Below are experts of layer 2 (counted from 0) of a mixture-of-experts language model. Rows are named router (the router's row for the expert), gate (a neuron's input weights, with its number), up (a neuron's input weights, with its number), down (a neuron's output weights, with its number) and show model dimensions 0-127. Each number is 128 + 32 x the weight over its row's rms, rounded and kept within 0 to 255. Numbers have three digits each.
After each expert's rows: "mostly gets" lists some tokens that are sent to it at least half of the time. This comes from a sample of Wikipedia text that the model never trained on.

# expert 0
router:158122137090160082180141087185143109153110137140124151129105094122146153155158095124134110096118074106091127109083134075119176147135210086115122157116097146071122134134108122137094163164144121095161116145191129165156145217146132165136132135130127127130120099094144096142144165140091122140108119122027136145147108107089149126138161125113140136135090155040121173144148111130124179123172
gate0:088146149149154167177098137154090145124128124180132110116160128191112141118058085167160106077179143132143149112096164136127112195127076135082176157156117060148088075175141069153090186126134092152127143161157173084115094126138138126097149144108142152129176151103121085119122126122085099109163084098162113112176134164164152131104124101098135100127111054096125144161111075153098104116186
up0:184148184146100109184143132121162091170148155099142111135128193088111143154112120077130125107102132152119149124145090111148113080135201136194104092101117119180104141114120133160124158064139114119175126182089086164109130125073128121151099144151148119107136102128079097037106145170144136084122173073143135140126147197058129124124123155115116109120153152144164161059148083139125103173158
down0:149155092129139155147123151107177128135128140162106131089155133086097006130189122112102142123157088170143103107134145155167129126123094118077150105147157147136120041130088177087121103143110156159133125142119115086088137058155060067106078142098134091137125134153099093184101174133155162151134124135090090204202112139142089173159134118125101111132108149152167153145103138115130132133177
mostly gets: "\n", ":", "==", "===", " ==", "\n "

# expert 11
router:081129153097132131153179075123116123116152093105167130155170092140108118093067138094109100117099097135097066141137114110072144079096136096183123160171184145154158166093184154131109105154130136191106103100182145104131079111153151121107134118060109150110130137142124074155115121146126034184121098086139131120110148103161030173114143107099144105167149123128211171131170159105196118148131
gate0:093131104112117195105162125126139115094140176118105129129087136154104149088153094111165191166128105167152087122115179141255132118124109134147177185114083135135135100139121157162101126184145168176069171126127097121141192155073143088094122079066099122166169133100113156131146131131147106103089124127159093149166176130117117163198081168096150107145125082158067141113111138123131129106135
up0:074112094109146112115076141099166149157086144126143146165055091133122124118123145084085139187141126143113081122128179157146165196091074122156184187082181177150110152152195150140152114114126165111190084105120173120099139101103140090076188161160065183114090040159067132094140131131121119129143068159142106144132115141123157134174129138140190021103058093098139095117131067189158091109106
down0:093119162159076125112148156140107126074160126198166132167170145085092121163065104146088074062078111130085134117121176140105137113108176107117139124116142098165146123081093163136116125064126115149069130134083108131063131098067107091148128113089113087106052176100196079066107139062095102155123125101191119168074123122116084118143086157126088180140125159155118132132093157100144213074165
mostly gets: "o", "ka", "i", "er", "on", " Angeles"

# expert 9
router:105140114128175081100156090151162087144117134115120138139109097125142166156162107097054085124117088112168142126163150110142156145120162111111139151119126193101180164087121070091142144123164126073109158127115176169172066171135167176166137142202165103184111189129178071096176151151118117160152064131100134097191086118084121165144168117092105095113149141090119177111106167178050133088151
gate0:121157052136163115103137116112147064122138159172145130130189131174105160165092161182131165116087128167133158145110138116061103117087141165117132139130129160098108087160149170132120153130141136160125126126167135150120161157142152116149166201153090071120082144145077079085115124113185126153198114186100152108090121112114159151157076151107183093106087115134171102132178121118086148087054
up0:105113103086100089155087144073114132136092135201099129101116088066038112165121130155147098156117166108130176068157132110122128109170097089070112152116134092136129106129185104103180150103097074081170053074130114153126131127107157156026141190137140152061155140127115144115163153117107074090125109140123150184166121110130127122130155077134083113103140145139079120131154172075120119210097
down0:114148109112129105151135142084112115108115129168161138114205105106141128176145149147154119087125080212101104171086101102140134105140159131125143134093167108120109062150148112114119105085114143144109075134129144124113107139143127164131128089177135101140120116134134146150135171187032120082121126075149134176075123156171092098089117142081146125166154106090118108092159092187113111139132
mostly gets: " |", ";", "|", ");", " —;", "|---|---|---|---|---|"

# expert 1
router:143145111129152079171164158162133095138151134158134105075147126079131148180164148093134166220159121158189179126191177117143150110224096133093157169102128120107098178182124174191145124109168097137139163157124124127149160119162085144153076119179102135143084118117117103122195124169174150063134123109084100156132132114076166163108126078123107152122123117099141084115115067108147138151118
gate0:134102139160145178150096178096161110089125139139131131138143185149148099130165132128177097179146110133086121153109133097122142137133178211146058088100153133108158148151084106117132117105094124158060161199128129150136167169139130087097151153173231163136127105099121124162142137131135136117103130128135117133150152112087101145131106183058150066099120111135087099146143134122151166144135
up0:184124165117141126115126096135104140137154114136127176156112082139130175155099171203113149116127111151125169116122138109168078115081163086161093194156152117131113085101136147117101161145075123077097133083109154068159081139072129112102121102079110149103104144079067116111105105133119144157149139139098054098129139135176145100159137148119130110098159145169157122094100148092135180108114
down0:072090108096136134129075172131153068142126146086117098177169184140143123098128154115076142142096107147117090108149131148024140108110189104116161095084127190109125162094122160150116091163176115113148104105077132092042067132072109121139087122117149196135093132162083138122152087137125106090175151155065176080146177130148094092125098153114102146107176128169085161166111143123157120074124
mostly gets: " mi", " north", " south", " km", " species", " Genus"

# expert 5
router:145188124114122113103080116147167119092121145117075135094088134158178111154131130152106157109137162134147141145093143159092074156108141140141116128150177075148129099118152127085128114120141172179107110101084123147110140134134155109105014123105126080128126222136125095138105154103168109115076124115130105070114049090166131151137143168120083112084166175092099157095121127158125149141085
gate0:109099092113140135083077072194158095076122102086140152113132184167135134140188114113095138126151143103129124089147155103117069089127126130125098177119081098097173116152126080114108135144130153105141177107099096193122180106099202090058099206128171131133104133127117147036086138152139147109115212052088115113180108131145132151101152171127080116095153119097052180109094086095118088083088
up0:147087112100068191116094120077185128113118095141137153142108141117133102113116123119153087122163110156113166174132187132143056136159122094111134120111188045117088130061141083100172118147139154178155141133097103077108139113144109162139063112113143110154141128111096136141098104123142133120159152113154133112101145123148143145163101096099137126114197062153074103070142156161104113075118
down0:104118161159143091121146110094126103149125145144119175139144101150133160126061165182114119110107192099098155138172127146091155085141171162134148096083117093118145149118109126111147149185207097147129193148102112127119081159182112161125099107121116147134131104102134128164168108134132131134105078114169118065113134105158194148081199090161114136134085164147107071090119166154109107163183
mostly gets: " of", "ent", "al", " more", "or", "ant"

# expert 2
router:193176167121139144102154202082114152089077120103129122120125129124159113113136137111115093161113138123126158131110091136103068094134152137100084159166143123097144086097119134112141112133122093132146202082095163111118152131121151084071116127101113142068118041131140209143208096145122089091146119175141161191117066132126138098149122157134160150094148154160110099161113068071086109168133
gate0:083095141120102119131130071096148141131059117096101135129163029079111077161185063137172102149133173109073116181128098159167139159122094146089119124113177136155173157106161096133133119141154109127087194106112122152155167127207165114138135116095097123144146155130058110130068141132131095126100104126112094098195090169135107135130196202136014130130147081084133136124138088115170176142175
up0:094143138128087105137113071100119173160133095106177112086148106087127159099162197112195110157122133165099094153217101194145161106167097127168135123183118106122142139097121086095170158098164130047107152136118138198106130108135152135182145090154094126108161039119107117107141174105136128109137179121077110138093156156155144116113090108091154148166151127135134184109191118126119200109124
down0:141169092136127076070143109115111123155146094112105176125056101108165132167115116083080153112126111140097129169118159148191180111113151126123133155153088140152139147131053112133124125095124131112099157136120116094100062159113115149122114160138088118129116091181121100090091134127113161070163149117158053115169182096133059112103132192172060111143175195147161061151105205140102113129088
mostly gets: " the", " The", " his", " a", "The", " her"

# expert 7
router:126123128103215147122137126135106195100128106072105081087134144138138139086063166147142137145122113139113060117175101199073095168120106129159103138123131122170135098157115112092136129067079128099112144094169166135143117116148175111130165143131137049118146130178151140083117115110142155187164108143145136141141110092124092053062121171131118165115090115083125099115110201101090124123112
gate0:131145155121122122119076072110128118137188132122169090145163129122119154088141074141198095157133086120124163162197129112102107131180135187205155109186134137153170084185133121146138127215110144118103096169086154159151121132142199098108097114145119099152178139172139134138117099147172121169120142056147162176156134167112127127091119147108125096156202101127077107117137111096129062076171
up0:196131155167176141196096158135149196127117144133164200129116104175136143085155167127106170128180125170137123124153155096112148114121166149091147144116107103119104171175128121136147190091137085154172111096179136052119163140129119126093114141080156111156152156121121112116050091164076135117159108145111148149215108155196139140155149092083153125131120196204168097136170140107109134091095
down0:141090141133160130113109135123154149068154118148116150113119182130087149096054105110141107091193074102091138176156138126126107051134115071079134113125093067129063050107121156104121113074119158142110115117111132126179129143091064070079106149143121187123164125120140106143151093155174101187131155152090149118143111160144116123070124092176104084150118096157086163163137151155079162070097
mostly gets: " a", " as", " by", " an", "ic", " another"

# expert 10
router:117152121109148109096138109113103108126120119117129124133134163109130127138140083145131103102158193111167159141125084126128120111118113113189159119091137171082174121124117129100133143122137093065132131131133097084100121179155109152160122165131099112109174191133206183113132098064056117088116122139145154146156191147141120161211130122177138198144143154184179133149144040106146046170142
gate0:128147103118119108148110106115122144152105132108132055111095106102129144123106177131159106156125215113109134058119147164187133170057085148151094137107151144155161054137099085056135160099105149143167144134128137154046147190123140131125092099131132123129110200130085174067155146160170089112048113173124106084139097137129109156144136201110104084119123153168115156125122124150101125150115
up0:082103129141116087123138126068125130128157138064169142113104080132124149091152132068149110110155173145078126177137145102114152110107166126117080071122168151049150159154167173112157151068149130119136073074132156096140103113132126153147154130156072065127096179157093160216138093175138132093128157139179101191084122178078128122102092107151096149146149088105177125095129158166142188121131
down0:177146163154143107167137155110213127191120142108118087147110150095150164104155107120077135164057135137154135089103141095151106137112068111163120140154126124120137127094073154109105103129117106092134052168157146156128131175193159122059170171110159082163115078141134123096091106163077115077141131093196141119108123098201156199136123137076077168106158140143128167074158132084160172180114
mostly gets: " (", "=", " [", " Act", "(", "2015"

# expert 13
router:076095093113078195112142098070142082115161128139131150135104161122113173138126137144137123085122129137167107150147126108112094126084126196130106090139180172161064140130132149150134142127103180077092149185118115059155132157082130103111125097173162168104152138080091144122152170114115119121087106143146131139120135132117115123080194142148113110119093094124088084113084167100111101118156
gate0:184088117166120120089158154145134176122093157140115143130175211153115085140125181139080112079132166148168099167122120111181167142095181158113131115143147131093162156115117158047087094161073158125155152090110140151127169163118158114103138140103133184147176167179162083159102131104115121086141147133144175189113133168127087161153052097167159101151049139204196149114140108101128112118199
up0:133144119121091128117086118159181148171190115121109120098113172111148130146076129157142193160080156119158144127176102162137107145165168090109144147117106096117180095104154174187130140165105145076121137142091151125097130150113112154126183139086148109108171146121115124151144145124132139129113218203147142140105082145151171102156101178114120132150154083124070145121120104125165151116149
down0:110147152131138090140143073088132157150150106144064098146109058114170105105137141078159161116143067176091123116117172092099146121076096094133106099109206156170115087177147138083094091115084169109132076065154147170094106076161065142088148138149149110119138083098139178085126156107111130104145088088103151077169124174178100116156125132107119108120129154106136097124106072153121110103085
mostly gets: ",", "),", "in", " also", " January", " May"

# expert 8
router:139088115095120102119056154144118139142157090099095092161081091159114088102111118141138126096146113114064079129113151168161181102153144069142177100105125103089136076111109115109073103115105098126145089096138159132087105105176101111097177106102122143096149106129105114154071132118099131158080106111102088115147119135137117120096074084134185097212166151189141094118130122191164151122132
gate0:149114179110138084159163117105158107141088091161140115123182147146141140116078058118128058117109145133100161161109119109080128154073117111130148099227095127104061113193141155135127142117157164051136124170053166135111143147120138088090149130146104110141147119181176095140143087112159114074144160126141115093137115084153134157116156115151128117149093124191195101177082137103173119120129
up0:113146115115089102094138071049133181099155112077088075134166142131108143117132078155159091162102118108114154155144133092078111108094095169115143060151103161142128138144110122169161146136118122067144084156035157201120155169157128142163115202130137166092137148191185076118124157182115112126149112145139213101142157130098114088143124095178098161100106129128155106151169111159150087092157
down0:107144150114119124128121152165126084075153132112160132102111168139148129107095144119070188135128128152198154123163112158146151106133142130041124118154140114153151120108144144112122095126146117100144112147203194111160115132149097119092074115136151107113113155121161166102099106119122135113149173069127052155095075164117114129062081161119147106151144122108115197152143103127147111091154
mostly gets: " was", " were", " had", " with", " has", " are"

# expert 14
router:137112155135167068147095116161184159182133127111142096127106102137111181105111150136129138115141107125082136148108165093153145111198141126143127082106101108192156139123126084166104123127134120139180058107105143188114086130129114191173148089102156149133148139176075101156123117091145153174110180138122109103109110102097117052151108102126120070150143176105099152125148131130120130132114
gate0:115153142115146130166136126134095117071152119140162176111130151120140205186117157231171169099118161153083086145204149139143089159165128131159125107143125120149108145089056130089127121075157143145085151122132087111139154093200189138139096191172115130107056147165108145226184103094186127115136153208140146169112166143107150106077121138067105144104101140147112118127184114102150151158071
up0:162154161104163159121136119122066122091114087171139094090072146165125128179114144128107150107094182118013171145158161090172113107081147108154104137067130126199129150112125099125165131135131116155145151151105148149137144113211160178125163134129104144131052045148130173164132117143095146144132114136154142151107143073030078145124075133113124085135078094167158188118190139152113187161114
down0:126129131096134127116098126141159150133117112106105157122100135078086124045032103149091090172103120197143093109096104172123130064121147090145110159150152178058122098106143135151167112145113048068128062156185143128123157064158126177112166105126142148161111104091145084133179105122159135137192096134136111157101088174125044125134073108099120120147168121100167114156138091182139142113123
mostly gets: " in", " is", " at", " was", " for", " to"

# expert 15
router:119091156182092182149106155140106127163138122147142153148130085183104132129122107106107106090129069181133130123144146106141147137097171160122130108165161100066083142167150128147147145126103103080136131198117122133140213108100168097138105087094131186182119151124129144125143158208156144101134118145120128091142095184161175106184150122087106098114112090110081154112149141175064108116101
gate0:158110136129100138117137095168189120165102128158109137112127138084122130207135122135097176110125098057132142138138087140102157088125153134152143131165125146205133078139102101134089108144120166108093122117112233150103078137141138110114091082124101175128117126102132103143089079102115144172161130067096120138149154098156148212121126099113089152114104117128082138094142083090057085128116
up0:106118126128142150176145174106170139066151190108111185109083169129153151122154154201159116132128116118115155115130107108170142113182108151180154072105136146097144141097127129150144162120105133149093173170100102117138144137144052131115105120156088068161088114145194117143204153117118159133106150127116148088133151118123097157140138125127104119153171157138134148116153090093129180060115
down0:120102127108114102138148127130151169135155108192133131191143198118132130131114084040163146086192082103118154134109094106173109101109118140098096131132162075098111199120157130059100122127114126113160069098129162074109172089143169140134111101088147170165163122175138175083093137139130045129145148100162150123109124170181142091158177092099164099091104112087093151099112154184119143126113
mostly gets: ".", " at", " it", "it", " It", "l"

# expert 3
router:138135161147082169066099135098118117122080142160097082150125117110128166166155097175120174170170206019090138147098072107111108214123151125116137066099081145085105129137139121165160205100111100122098107104136091160113128120113081171136122181155145162152108122166155154075099121186086154115150149136116124145210175131072177120065083188161165177079121122159107184125121185093162175104135
gate0:250170125159079059117130131062141122131120135127080107180095141097115143175117131177124098060065196069158116133133153117132130127174166158148143119137160135146120054161139075138103124087099147076067112111117122138169174092164116118055178148162105092158117138132125184136023145106076110090098130161113136129092080189099188179136101169151168086160111141166084101161145124076115135125113
up0:116102095080068156183112084138144152146146079186137093121103115162193110176182129196082174125099153084133114104114115074158136124068060141110071114125082117131167096103133123128147116130171144095103104125130171177099119190203144095167102062143118140174135101132177131110116113108109124154067087104164104114100158137098079130060144166114102092124112113118136149120119141123163153128120
down0:107140099110098151124085102133087126140165132085163180011136171132152176117068093128172099159127129126147112142110095094159109059106165100116145098138153134140187104144108142128106099148074086152166081120167172105131057115116098109153133147111129107150149156159187092198134170120118054131159158170134095124163145042106139173115203087152133142122134101131106073120117115117168135122092
mostly gets: "–", "18", "13", " 2018", "9", "-"

# expert 4
router:101138130081087143150136159066126143107152150149116128121136190059136108155128189168161125114115151126126145115099173111182115120122096135155122129141069095185146150121130132076085060134149155159101121141101115113122094134131144130116163094084174084117157099111126135147147144136135164074150147153151129102093109137152107100137103120168153101127105108120167092107109178139179126144159
gate0:137074149125145098118146112124084128102148102123160137167103078130132075068093059092149126063076136147115110142100082143091158175108125062148153141136104162186172116112140117063099111161151156130218120145090152193186138140139133158148137110127123192168249154170167132120106084124123045122135148113145099118165087147158079118139169124089106059132102069147135109106121181085112114137156
up0:129081090181179155087118200122140100149100128120117106055143101191150163095173138157119180142119160025157195140067171151141160098151137140148158165147088137100129123115149116107088100200099213122101103136154114068127113094072122145125120109153169153175147125137129096130187125143093105141096110103132079108130161061175130139191151164057093108101095104187104116085086088141113154103167
down0:170169067054132110167131098130075192144094136089145187128120080097182138112131062176127129124134120090111149121107142142185168127101087147098122087116135116214117098115100101134143126178106082170114145078050106149183153118112173140133104102140106158107149121101142163099124091115152155130161167116122151166107095157123160187131149121130116155113156125144112127091087152130172131165134
mostly gets: " and", "'s", " that", " of", " on", " who"

# expert 12
router:119071088160066153113122077150145065182140143132164169159199167126120115126133088115161142148116140101152107127101075106167141139087101151090135114121104148148083117083114148170198111177155158166146113170105061140168140125096093099111189183176131107169135120143068112180108130126125140135166156089121134151142178161208121143106122164072114145094113084127140151141130117166103124106102
gate0:170099106094094082163150121146071140089078100039123125147121175133154149056161187121147078134023145152115162145138093106144129084127199127161122091097109166130066157132114140108145139147095096105132111132125133085123112185066130118195113079150039101149130121104101096141111115094179141146120118120116179095143155133167120091152057067155139103129127118097177137142069108115095095158152
up0:104124097145092095102119128193081122115133151088121107141165112100098138123134112076068196146123187132104168101120130127130171152085133110067147119145116133115112108104159105137131060156131095132106210111126150072107102188130101093130161145085159116141189127127099125126104132125129069138128072126090094109116140066099125135098097163090135127173073123096142106089080089136152091127095
down0:102148129129185125180081151108137165055106145070148116123083138159138136101089109118134149113146114060185141095106102125144094153195084222138152103109136102145190130145107147072161131153138141109175134194161108198087113156166060164099177138165144144112136142138188138148131126130163169108132207118108122128167095148132139123098147126135153137093122145138103140176138144085081163078196
mostly gets: "M", "st", " not", "th", "m", "W"

# expert 6
router:147104121162101158165131147111156174132164148124125174149160103186106118090145124080138145085076136172147138096129139131118145117128113095041101150125064162115118143143110107115076116138124184130113130167195095144118134094092121116132130146153092167121103070079118125131076102102102155080148169143170154139106196152174149153134170126046075143166133114192080130175135112131149161062175
gate0:156165057121151096081104125132149120127126135139133120134115074143186140084140085141142202125142130131090155123125138105128152132153092132103181088159158190066133149091165082095125222150150058184170136126101111084108134118114137110112161116165102109142166081104107115133175129142183158095165128089138100138108129121164147119144168124108158118162176095155204134115148118155201143133158
up0:118132137129123161133168092145096114132195124214150130101132086116088103126137204144129175158129117088154089126155137166116095238125102091113140090124157117100172124113111078093115154072170131131151059160133134161122169116095106127161119100106119136160100079071108146131169171145094146084094080169168120164061124133097124117076061188105160188089086138123118139090059128160158109105105
down0:132117098119116138119094070109164063171140164149155140152133113189178110124150112131159103132134108197076076159161099082148148105175214055095057194130120099153168102149147154139128136155120116133104088149121154145109070107116095135135068137171127095131190104163176190095121107083156151138136137099164146147151131114128081100147136128148148117120101118142128078089155126173176087144190
mostly gets: "b", "c", "y", " ft", "est", "g"